python train.py --num_hidden_layers=11 --hidden_size=192 --n_experts=64 --experts_per_token=2 --d_expert=128 --d_shared_expert=0 --hidden_act="geglu" --moe_layers=[0, 1, 2, 3, 4, 5, 6, 7, 8, 9, 10] --router_score="softmax" --normalize_top_k=true --routed_scale=1.41 --balance_loss=0.000954 --balance_bias=true --init_std_router=0.021 --lr_router=0.00116 --vocab_size=32000 --norm="rmsnorm" --norm_eps=1e-05 --tie_word_embeddings=false --optimizer="cautious_adamw" --learning_rate=0.00195 --beta1=0.9 --beta2=0.99 --batch_tokens=65536 --max_seq_len=512 --train_tokens=357500000 --max_steps=5456 --dataset="wikipedia_en"
Below are experts of layer 5 (counted from 0) of a mixture-of-experts language model. Rows are named router (the router's row for the expert), gate (a neuron's input weights, with its number), up (a neuron's input weights, with its number), down (a neuron's output weights, with its number) and show model dimensions 0-191. Each number is 500 + 50 x the weight over its row's rms, rounded and kept within 0 to 999. Numbers have three digits each.
Before each expert's rows: "comes after" lists some tokens at least twice as common just before its tokens as in all text; "comes before" lists some tokens at least twice as common just after its tokens as in all text. This comes from a sample of Wikipedia text that the model never trained on. Tokens count by the router's weight.

# expert 37
comes after: "\n", " 0", " LINE", "aged", " P", " R"
comes before: "==", ",", "===", " |", "The", "In"
router:606501457523529573511470456448450438467528549486462469502478544518433414495544481544504527519530524521542510491405542450522504462543467539384568474460505471410502489412533506621537607576558504489474540502535451545518523442502491475499500581458460518528546445452464455520534548540557419475532585455491489555592509560495463482529552481570494498428456571500505442528543505441583556606561405421449547438480345489541504516461480518483485505515520433469482535488527514614512611459471423600508451563456481412525434470517484426481515468496489570427530572498599615473526555484457556565
gate0:591492447489512655505464477509476527544535514439496424594514502459483440521508507563477510516406453612593482502538493474491439598461514479473559537406397497573461516502455445488510446413408452518559442505485543497563459513468532499522469482498562520446455398523546524467508515586516479516513521453429573421526504575536485533555472538464495470488466582478446667397488498488478501470404522527516586448525559607481445561488511621499518565546491527468513476480484416426495499463358495542467470396533547486556456471535474491499561494576495459502536492540513538484477486434476530402
up0:499501507538450465441647439599525588460472508486478499466434507549486498509551497501420547431543508441500523469558478619526523430559460466525428482463453479495537468472579494480525425579458552520524458497456422545435553506621509574461513600558550509544582503502531466555518550507481541563424482459489539417503459485482438527510558555457549493532562412531546413508475516511450538442566525487503430517481579538465490599469479390518556463491514513598447520557517598491479459562488531435480570487557489492439595533534601548458501609446441412585508529471489554506444600481448529525
down0:510554501515562501580509537494606550498501462507423443526434538575497477409468416557503523524458438506490451498515458535563491440595498453539531491487463531510532468491532556518492411482576524537457551417488492466451534415564537420489506501472506490513554507511540519477522447580512536504462502377482449436617548449544489477497463504568481489545448492428499611516530399471383513469458523530480502481482567486507563463565518552511620442577526554535571621496494528517567464531516537450510515550519495580457488530481497463462553683608508388422516506549523551564495536373494488556

# expert 1
comes after: " |", ".", ")", "---|---|---|---|", ").", ".\""
comes before: "|", "\n", "-", "|---|---|", "|---|", "    "
router:621476415473448480536517533485457566469524424518601509462455437458508483510556520482579411466473601525477490478445571522486485458534433546465530435498480493424548463528549570551513488371538461477485579504533589492512563477498494517533484544583431415476550512530571438541423657475580463447497477542528429519595524557411445517450493536488491430542466507488486536481544561483440531485438491556467539483522595422441489499489442390464498558390434525544526493441501518566522557574477501444507449479417499487484429539590526539473478435561489469462471618548461428466507457541485483430
gate0:534429539458561568466511477511492507502523568464518444526506589430453486582482553463449535540472444504580415457507449419513421431541567530385505546483445408530479494517480435492502373512534516503555484380521553600488399406534473587499430507546552492551475502520545452455526524528558536529553510448494590424623435467467529529538441549542437495455557573536546505441561500395467523449433607513520566535558555550504526506509470503473611466506516517465591500526531543442479481440496467548415441443509471551493487535583524476454399497492425516428492507526539479431423546477493485453
up0:513513527502403515525504428595488472476480491511447474495417493573511524573548405504510527454455516571521576432466517452551514521556418464577504443490457546496488561455482576473515548463409548521550558526565475552403606553502496473509580507508540526504448508568515465550351561474485614580442577437501519420433541476482491529542563522439534461598489487516479501554495352496421503484537477513557451422496420540546542515494448465554477501510484503507429488552554543533548492612479576459511571546521449465521550466439587503421508531476468435603535517554460572518476502523499618564
down0:522465566462486556464527459593516489474495512540467499446453479466489551541467503508440532499527443539590460552528388504568548546516443533440592480532473503433454513523481531527411492532542514482541437431506415538498584517515524458481532475602477452555437474580487564590511578477574439512528544450555408394487566463462529586446422469436537455501559445455550534512534444453378507495446408452457531536488556449500466509541563505560524493604554504553565406570480499518496514587466550463498544549458555619411515529461543558510523417448509534390536535539595422457527530510456439538

# expert 26
comes after: "\n", "==", "===", " ==", " ===", "===="
comes before: "The", "==", "In", "===", "A", "On"
router:440522635500421525443531532549519490487379549539531456550444403395452511529479409443475515475430462511416499505525515491528552520446432468581477506516482485444505457454439471405489510457506552510493508538486516504561517526563542594510489456415508490494536502524570577492546557418403505569512463529420468474434541525512466505462559479415546562467572472483461512498531383464553612505502516495463442467451438529528490497564514561448554429556549421537563465449437533438484600537441532566409514487400524492514556482533589619551563581448545529434521493557483463435507543475561514456
gate0:608463522415561616520467507558482530510475524410535415520476530497440600506545533476432526518506446608574471452514482475592469537477503492485460461431391511495513495512443493497551492473469521542619424497556546509525467485508535554496407482511522506517538468549528476572476518572522511583593586415482500417513490547608542485531518496564431460478540540578504529481583488531470484430362614465521576484522591574543485478471505488533569534578600466506531482532513476398536461476443500525492378417527497465459573461493453554550494568541531461521448527528426473469468573427469528474
up0:475522457469443517471540496661523551481534426516485456505427519517464449363565490540474480494428519559548521512570496551531553497494547427528491450503580538534640568403484521457512418469466477599537551539485400565359541509527417474548488498448599542424593467547489461621496521510563526554443444506467388418478571556561451505505513487478531482572524456534537478465518491498467512442518546566482491509521513550552508465497456503568545467561525537575460480549556555555549499560480603415469513483538479539481529522510601475471533534487454527589503531506425510550475593487508438514
down0:458467494420541523527515409471471550429516446426500455519470509440560512462479500478499506563555462582497524499469465529471496496520544514437573564490458513425481523449435547497522424406502586477594460517468510485475568433572564415429526537529491528444587485458552521562528523484636464512449542504581504426513521512604489508528374454560530494559577455495546572409487496497466433520433458489516511553523537489495529551581466509569557477530511512499630490500581541424574515522452608406492516529436486562476547522489574436549582472510511519489468452579508471553423617373449516539